{"n_layer": 13, "d_model": 384, "n_experts": 48, "experts_per_token": 6, "d_expert": 80, "d_shared_expert": 128, "activation": "gelu", "moe_layers": [0, 1, 2, 3, 4, 5, 6, 7, 8, 9, 10, 11, 12], "router_score": "softmax", "normalize_top_k": false, "routed_scale": 2.57, "balance_loss": 0.0117, "balance_bias": false, "router_noise": 0.3, "router_cosine_scale": 20.0, "init_std_router": 0.0308, "lr_router": 0.000483, "n_head": 6, "n_kv_head": 6, "head_dim": 64, "vocab_size": 32768, "norm": "layernorm", "norm_place": "pre", "norm_eps": 1e-05, "positions": "rope", "rope_base": 500000.0, "rope_fraction": 0.5, "qk_norm": false, "attn_scale": 0.125, "tie_embeddings": true, "parallel_block": true, "init": "normal", "init_std_qkv": 0.0212, "init_std_o": 0.0, "init_std_up": 0.0212, "init_std_down": 0.0, "optimizer": "muon_variant", "lr": 0.0025, "lr_mult_o": 0.915, "beta1": 0.93, "lr_head": 0.00652, "warmup_steps": 200, "schedule": "wsd", "decay_fraction": 0.867, "decay_shape": "sqrt", "final_lr_fraction": 0.0, "batch_tokens": 65536, "seq_len": 512, "doc_mask": false, "train_tokens": 368200000, "steps": 5619, "dataset": "wikipedia_en"}
Below are experts of layer 3 (counted from 0) of a mixture-of-experts language model. Rows are named router (the router's row for the expert) and show model dimensions 128-255. Each number is 50 + 12 x the weight over its row's rms, rounded and kept within 0 to 99.
After each expert's rows: a language model's description of what the expert responds to; "comes before" lists some tokens at least twice as common just after its tokens as in all text. This comes from a sample of Wikipedia text that the model never trained on. Tokens count by the router's weight.

# expert 3
router:69 65 38 35 31 51 45 62 50 62 66 57 63 53 42 51 28 55 31 45 49 58 65 42 67 39 53 38 47 44 35 42 40 32 50 72 46 40 34 50 43 59 39 68 71 48 59 42 27 43 68 51 54 42 41 60 44 44 75 60 26 43 70 51 41 38 36 47 38 78 49 40 32 58 64 54 30 64 39 40 28 44 55 35 54 22 57 62 46 61 46 49 61 58 49 54 61 64 70 34 54 43 54 57 67 51 33 34 60 68 71 63 53 33 67 56 52 53 51 51 51 54 60 47 37 59 40 48
What it handles: Word-internal pieces inside surnames and foreign names, often before a comma or bracket, such as Idriss-i, Bern-sen, Fel-um-lee.
comes before: ",", " (", "\n", " =\n\n", "\"", "\n\n"

# expert 1
router:64 46 72 52 43 37 51 57 42 32 61 64 46 66 41 72 51 67 53 89 57 41 44 55 58 34 40 51 56 64 42 39 39 60 62 47 45 58 41 48 48 52 58 38 54 41 07 50 62 52 55 77 68 43 59 48 48 52 42 43 55 46 79 59 44 43 52 28 75 61 39 34 54 30 59 52 70 33 56 29 54 56 60 56 59 43 68 44 65 59 31 53 50 43 58 60 20 38 63 58 49 67 49 47 53 53 35 33 45 35 41 46 49 52 63 46 37 80 68 59 39 69 63 43 56 65 43 58
What it handles: Pipe separators between numeric table cells such as climate tables, plus auxiliary verbs and infinitive to: was, would, been, had.
comes before: " ", " −", " be", " —", " +", " MPC"

# expert 27
router:32 53 56 61 65 39 45 62 33 27 53 57 43 72 58 53 44 32 45 38 53 58 50 55 34 60 66 66 48 45 42 56 53 69 65 70 49 58 46 31 56 52 50 72 45 23 41 39 42 41 41 43 61 82 60 55 38 58 55 39 37 48 42 48 66 41 64 57 47 55 36 68 39 47 30 43 51 51 42 63 45 55 61 46 37 57 35 74 50 34 48 56 62 59 65 38 55 31 54 61 54 53 75 52 41 59 32 57 35 58 30 49 38 47 45 52 59 53 76 24 74 42 41 51 65 42 39 58
What it handles: Past-tense narrative verbs and time adverbs in biographies and histories, such as moved, returned, began, later, subsequently, immediately.
comes before: " to", " in", " by", " on", " with", " from"

# expert 14
router:66 53 53 42 40 37 64 44 35 70 32 55 50 56 45 42 58 32 53 65 39 32 62 49 59 61 45 50 58 70 62 51 62 43 66 40 93 46 44 41 27 32 57 54 58 55 57 45 46 45 64 38 58 49 45 58 45 49 49 48 56 57 43 51 27 37 73 58 64 67 43 65 45 56 42 56 42 24 71 31 51 58 35 26 53 48 53 69 56 49 28 49 61 48 68 62 60 63 43 41 52 48 53 58 37 43 51 56 57 47 61 31 23 47 51 53 51 50 64 54 53 51 32 41 47 67 44 48
What it handles: Commas, possessive 's and later parts of proper names, especially United in country and football club names and surname endings.
comes before: " States", " ", " and", " Kingdom", " Nations", " which"

# expert 20
router:49 50 59 44 54 68 36 28 35 56 38 41 47 52 80 52 40 47 53 50 33 54 51 32 51 55 50 38 46 56 46 20 58 49 46 26 53 34 54 56 48 64 58 26 56 52 35 36 30 45 73 43 56 54 61 67 35 53 55 59 57 58 42 56 38 47 72 68 32 48 64 35 52 39 61 49 58 38 59 44 63 46 51 61 46 42 40 47 26 41 38 73 49 39 54 35 52 52 50 60 36 68 43 38 58 72 67 30 72 48 39 58 48 81 53 58 46 59 45 40 62 40 45 47 43 38 63 43
What it handles: Number tokens such as 12, 47, 0 in statistics, results tables, dates and incomes, often after a pipe or dash.
comes before: " |", ".", "–", ",", ";", "th"

# expert 18
router:52 79 58 52 59 48 59 48 50 73 40 31 40 54 47 43 25 38 69 62 45 27 47 63 48 56 52 58 36 55 56 46 36 53 38 40 32 42 66 49 54 57 36 46 43 53 20 43 55 59 39 49 33 36 71 54 73 80 44 49 49 36 48 41 47 49 78 59 62 56 66 50 67 54 39 34 41 47 49 45 64 47 59 21 44 81 54 35 28 33 60 60 53 32 34 48 67 68 40 50 42 59 44 47 46 40 42 68 37 30 72 57 41 34 59 74 53 60 66 54 35 48 42 61 47 35 48 59
What it handles: Field names and separators in infobox or list lines before a colon, such as area, Died, Education, operator, Preceded, and table bars.
comes before: ":", "\n", " by", " office", " Total", " zone"

# expert 11
router:41 58 34 49 49 51 63 42 35 54 44 48 39 32 27 59 30 36 66 52 59 44 35 58 55 45 39 53 60 38 22 43 39 61 36 34 57 38 44 43 54 63 35 51 74 62 44 61 51 44 50 34 42 64 70 68 38 54 54 43 77 63 55 28 70 36 46 58 47 48 70 58 69 47 49 61 47 66 53 48 55 52 65 43 43 47 62 40 65 40 36 17 51 48 51 55 44 31 56 37 33 34 55 43 50 46 53 57 49 65 39 45 36 63 33 53 42 72 42 49 61 70 67 55 41 76 56 51
What it handles: Leading year pieces like 201, 199, 202, and biography nouns such as history, career, role, prize, University, season.
comes before: " of", "0", "5", "9", "4", "8"

# expert 5
router:60 49 48 46 62 30 66 50 40 32 58 39 47 41 25 41 62 65 53 49 40 60 50 57 57 47 50 46 54 61 63 63 39 24 36 63 44 54 49 51 50 55 67 52 60 49 59 44 67 65 43 49 49 39 45 64 38 37 39 49 50 42 75 51 31 62 54 79 67 55 36 55 27 68 49 42 55 30 50 43 46 50 57 48 43 67 64 56 56 42 55 34 42 49 76 43 52 48 43 39 57 50 48 49 71 85 49 71 52 38 57 48 45 67 56 66 29 42 49 65 59 46 63 27 71 68 73 36
What it handles: Double line breaks after sentences and section headings, apostrophes in French names like L'avventura, and determiners a, the, his, its.
comes before: "==", "=", "===", "The", "|", "In"

# expert 33
router:23 67 67 61 25 50 50 75 52 34 84 41 64 43 52 47 38 58 42 61 58 71 60 25 36 30 57 36 45 58 43 50 71 46 35 41 37 48 51 59 56 49 35 62 49 42 66 66 63 39 30 44 38 56 55 39 55 37 56 59 60 52 56 43 68 59 46 45 63 59 52 45 64 50 54 39 56 45 37 45 69 19 52 33 65 56 39 41 50 49 51 44 73 58 58 62 72 41 57 39 44 52 54 40 47 64 44 70 42 54 50 54 27 42 49 46 35 41 62 43 41 55 71 58 49 53 56 33
What it handles: Subject pronouns he, she, it, they, who starting clauses, and quote marks around song or single titles in music articles.
comes before: " was", " is", " (", " had", " on", " in"

# expert 34
router:89 59 59 52 44 47 46 45 41 47 47 50 49 58 64 63 59 43 40 55 42 51 68 50 51 59 45 55 42 30 52 34 39 50 42 41 47 53 50 43 68 61 51 36 56 52 53 83 34 38 44 55 57 54 54 69 35 74 55 45 33 63 48 49 57 34 39 26 43 65 34 44 38 40 49 59 60 59 58 34 55 25 49 45 39 42 36 49 48 76 43 67 41 34 65 39 46 50 57 37 30 56 52 48 37 56 51 40 44 57 51 52 48 32 46 66 33 49 35 48 38 42 59 58 58 54 32 53
What it handles: Short lowercase pieces inside foreign words and single digits in table numbers, such as K-a-amini, Shib-as-aka, percentages like 5.2%.
comes before: " |", "%", ")", " |\n", " (", "°N"

# expert 7
router:15 38 55 69 46 47 68 41 49 62 35 60 48 45 58 60 49 54 72 48 40 46 42 43 49 53 66 53 49 59 48 43 46 64 59 43 49 48 24 56 58 52 62 52 68 48 48 50 53 61 65 55 48 25 50 41 40 63 77 50 51 53 37 64 74 72 57 33 29 28 40 50 29 78 33 38 39 57 77 39 45 54 48 63 59 57 38 41 45 63 72 40 38 45 32 57 34 36 52 44 31 43 36 54 56 38 58 41 48 49 45 49 47 69 54 45 49 50 41 40 52 62 58 60 39 56 42 38
What it handles: Digit groups within numbers: thousands after a comma in vote counts and tables, year endings, and coordinates, such as 154,621, 199-5, 7°43′.
comes before: " |", ",", "–", "0", ".", "9"

# expert 8
router:52 38 57 57 56 59 53 46 45 64 52 51 51 60 71 52 43 33 64 67 70 54 43 43 19 57 61 55 41 47 49 63 54 35 37 61 70 66 44 46 47 66 45 60 55 66 58 38 68 48 49 55 45 73 48 58 49 43 35 54 39 76 53 46 67 55 70 48 33 58 43 57 60 62 54 31 60 60 40 48 47 45 40 39 75 61 47 44 54 33 37 31 61 58 28 37 60 52 56 53 41 43 74 43 37 42 38 28 31 47 50 41 39 58 30 68 47 68 38 42 46 40 47 58 45 56 51 53
What it handles: Bare space tokens and opening parentheses before a date, year or number, e.g. after a month name or a table pipe.
comes before: "201", "200", "202", "199", "1", "198"

# expert 25
router:49 51 59 51 60 44 29 47 40 38 60 74 40 52 56 65 38 26 52 50 55 52 41 53 42 60 42 51 53 58 69 57 49 61 40 38 52 50 66 45 41 33 40 73 32 53 51 58 34 23 57 41 65 39 49 49 36 33 57 47 46 46 43 49 52 64 35 30 63 52 24 52 53 53 45 58 44 78 60 45 45 27 35 80 57 43 27 53 73 77 40 71 42 63 48 63 41 44 38 67 52 37 50 56 45 32 48 55 70 56 53 53 61 53 60 45 65 26 40 63 39 57 43 53 37 80 46 44
What it handles: Commas ending clauses before and, but, which, plus closing parentheses, semicolons and colons, and some word-middle pieces like ond, ip.
comes before: " and", " but", " which", " the", " he", " including"

# expert 43
router:38 38 58 64 45 61 55 67 45 47 27 28 60 46 47 80 58 28 51 29 64 41 24 62 44 31 37 55 42 32 44 57 60 42 51 51 47 48 27 65 72 54 55 62 64 40 56 50 51 41 40 28 51 52 30 48 55 44 50 46 34 31 51 45 51 51 55 74 56 57 43 58 48 52 43 45 49 61 40 52 42 44 42 72 62 68 61 53 55 25 45 36 54 29 53 57 41 41 66 60 52 49 51 51 53 54 50 65 43 70 43 45 69 19 38 88 61 63 60 29 51 50 74 79 71 51 56 44
What it handles: Verbs and words after is/was in defining sentences, such as located, part, known, born, also, and See in See also headings.
comes before: " in", " of", "==\n", " a", " also", " on"

# expert 6
router:53 26 48 42 62 52 21 63 50 42 45 57 40 48 49 53 50 36 46 50 54 29 52 73 79 48 61 69 72 42 45 82 56 23 47 53 32 36 39 43 49 44 31 53 33 50 55 40 47 47 70 30 51 93 52 43 66 49 55 39 51 19 53 66 53 55 59 41 53 57 62 53 31 39 39 44 55 66 39 60 40 78 40 40 53 79 60 48 33 49 61 36 46 50 35 50 40 44 59 60 48 37 48 29 53 29 52 49 49 43 34 48 45 53 37 39 52 61 45 39 35 45 39 48 46 56 50 60
What it handles: Spatial, directional and shape words, often before of or by, such as north, right, over, flanked, bounded, rounded.
comes before: " of", " to", " by", " in", " from", " for"

# expert 38
router:26 42 42 79 35 67 48 69 60 44 32 37 33 20 36 51 41 38 46 59 56 48 48 61 30 50 31 49 61 49 42 51 33 58 41 62 44 38 47 61 53 51 43 62 29 59 63 55 52 64 53 62 51 50 39 77 84 57 47 50 52 57 50 64 48 36 69 38 33 45 76 50 69 35 52 28 48 51 43 54 39 50 56 62 59 54 42 38 48 50 44 40 57 30 66 61 28 43 54 39 42 33 75 42 71 55 48 39 57 52 47 54 43 29 48 35 40 68 59 51 55 62 22 79 53 47 63 50
What it handles: Verbs and linking words after a subject or auxiliary in descriptive prose, such as includes, about, used, made, released, including.
comes before: " the", " by", " a", " in", " as", " to"

# expert 15
router:46 41 59 38 70 32 53 40 34 73 60 48 68 35 29 44 64 35 54 46 42 72 54 30 44 36 57 38 40 44 27 34 47 61 66 48 67 39 69 45 44 38 63 58 47 51 66 48 50 46 33 63 29 51 66 60 57 44 32 55 38 50 52 36 50 54 30 29 27 47 48 59 66 45 44 66 34 49 42 65 33 42 32 56 63 43 48 55 41 49 48 56 61 62 34 63 36 41 78 63 41 48 69 50 47 53 68 42 54 33 55 39 37 56 58 52 55 43 54 57 36 34 42 56 60 52 51 39
What it handles: Sentence-ending periods, periods after genus initials or decimal points, and list dashes, such as T. lydekkeri, 2.73, died.
comes before: " The", " He", " In", " It", " This", " She"

# expert 26
router:75 38 56 50 33 33 44 25 48 47 60 53 64 52 86 51 23 57 44 52 57 41 45 43 62 56 33 67 60 73 51 50 40 27 56 47 53 48 49 59 54 47 49 49 41 43 62 55 53 27 58 55 67 39 54 31 38 39 50 57 56 52 67 48 51 39 62 59 41 38 46 39 52 49 45 55 37 45 51 61 21 29 36 61 74 67 55 59 55 35 48 36 58 56 45 35 54 45 46 33 54 53 47 46 47 42 47 41 36 45 07 55 66 48 73 32 65 37 64 59 39 37 49 61 59 54 44 43
What it handles: Line breaks and line-ending punctuation closing infobox lines, table rows and list items, such as Inc. before a line break, closing bars.
comes before: "-", "|", "′", "\n", "   ", "|---|---|---|---|---|---|\n"

# expert 32
router:38 30 42 48 61 36 46 55 34 52 55 30 79 57 37 47 70 68 44 66 61 47 52 68 57 53 52 55 46 48 36 33 38 38 35 63 56 50 64 57 56 54 52 66 34 61 54 56 23 35 57 51 50 46 35 82 38 47 47 56 47 55 37 32 68 52 47 44 49 62 51 61 69 51 38 63 51 61 60 51 36 65 68 54 31 26 46 43 67 61 38 64 63 63 54 40 41 35 06 46 58 36 53 51 63 62 55 35 50 50 30 53 42 52 35 50 47 52 54 50 38 39 59 44 57 71 52 45
What it handles: Sentence-final periods ending paragraphs, and capitalized institution nouns closing names, like War, Street, Council, University, Church.
comes before: "==", " of", "In", "===", "The", "On"

# expert 46
router:43 44 47 41 54 52 60 44 54 61 39 51 23 60 61 46 48 72 52 61 84 52 54 46 52 53 53 45 46 27 50 53 53 46 41 77 43 68 40 48 60 38 58 60 57 41 38 41 49 39 62 63 71 35 44 43 53 41 50 17 49 53 32 51 45 54 35 55 55 45 59 58 47 39 64 48 56 62 39 81 60 38 51 32 61 42 41 54 49 48 33 49 39 56 50 46 65 81 45 53 43 59 64 73 46 51 52 40 39 45 62 50 71 54 48 42 61 38 57 36 37 51 37 32 49 36 38 72
What it handles: Time words and year digits in dating phrases, such as from, early, late, century, since, and final year digits like 198-8.
comes before: ",", " the", ".", ".\n\n", "–", " century"

# expert 23
router:40 43 48 38 59 48 62 53 69 68 62 71 32 41 38 50 62 50 40 38 53 32 44 54 72 63 71 35 73 55 30 63 60 64 66 61 37 36 52 33 43 59 44 32 63 61 40 64 63 28 63 60 55 33 68 60 63 41 50 46 42 50 60 57 75 55 49 60 52 39 74 48 55 44 41 70 56 37 34 23 63 54 59 53 45 71 36 42 56 60 50 50 41 54 61 46 47 56 43 24 58 40 49 60 67 74 26 61 52 61 66 42 52 75 50 55 44 62 51 53 57 50 51 36 45 61 61 77
What it handles: Place, country and sports-event words such as Guangzhou, Ottawa, Open, Championship, Cup, plus digits in results tables.
comes before: ",", " |", "\n", " (", ".", ".\n\n"

# expert 2
router:28 48 76 33 64 48 40 49 52 51 68 40 53 58 62 44 62 65 55 56 52 64 36 53 51 38 47 56 50 54 41 77 40 46 52 61 42 21 46 63 26 73 63 43 30 48 42 58 61 54 44 67 55 55 56 33 67 72 54 72 66 56 52 38 72 58 21 26 54 64 34 56 49 26 72 38 38 55 70 46 45 63 47 45 38 48 39 58 51 59 41 71 57 35 72 43 61 55 51 67 45 33 70 67 44 55 57 44 47 45 49 23 44 52 54 47 55 52 34 35 49 59 45 60 58 42 33 35
What it handles: Conjunctions and prepositions opening a new clause or time frame in narrative prose, such as after, when, but, before, following, which.
comes before: " the", " a", " he", " it", " his", " they"

# expert 44
router:49 56 59 44 36 42 42 62 70 46 36 61 45 74 47 53 57 29 62 48 55 50 47 45 68 63 62 56 37 24 55 42 54 57 56 51 15 39 50 68 48 45 54 48 46 66 59 45 51 57 72 43 53 30 35 51 19 45 31 42 45 29 60 48 66 61 20 33 48 39 35 56 48 62 54 54 52 64 56 39 35 53 53 38 58 61 63 51 46 58 20 57 46 47 53 33 37 54 39 40 62 34 73 41 51 56 41 50 62 74 48 44 76 41 52 49 59 42 38 47 35 36 60 60 57 49 43 55
What it handles: Word-final suffixes completing nouns, especially plurals and agents like -ers, -ists, -ics, -les, plus nouns like player, song.
comes before: ",", " and", ".", " of", ".\n\n", " in"

# expert 29
router:57 57 47 40 60 63 51 68 74 56 58 47 63 55 73 48 52 47 43 48 54 72 68 65 58 58 65 37 45 53 54 33 45 41 40 44 63 49 51 45 47 71 44 51 60 51 46 52 34 51 37 34 43 59 56 41 51 64 48 61 11 36 46 34 55 48 84 39 41 50 62 48 49 54 30 32 56 48 49 56 51 60 41 48 64 61 45 48 69 47 65 42 35 46 50 52 43 12 48 50 67 50 31 57 65 48 57 23 73 52 44 57 61 57 57 47 48 54 41 65 47 37 38 64 43 18 54 49
What it handles: Articles a, an, month names, coordinate marks like ″E, and table header or roster cells such as Year, DF, MF, Rank, L, W.
comes before: " |", ";", " |\n", ")", "I", "S"

# expert 45
router:48 28 36 50 39 64 42 57 61 28 43 59 56 59 52 37 72 48 44 57 34 59 38 42 51 41 36 44 57 34 45 51 45 50 56 54 39 66 67 49 49 45 66 51 42 46 42 50 27 51 56 37 77 49 42 53 45 36 59 57 52 40 49 61 39 53 50 27 46 61 72 54 51 43 32 76 29 60 64 74 45 40 56 35 54 53 33 70 44 81 53 56 35 46 60 36 67 50 33 54 58 32 86 40 52 27 49 37 45 64 60 72 58 44 51 56 57 63 43 37 65 67 58 53 72 44 59 50
What it handles: Prepositions opening noun phrases, mainly of, plus during, under, after, between, against, on, and the suffix -ing.
comes before: " the", " his", " a", " its", " their", " this"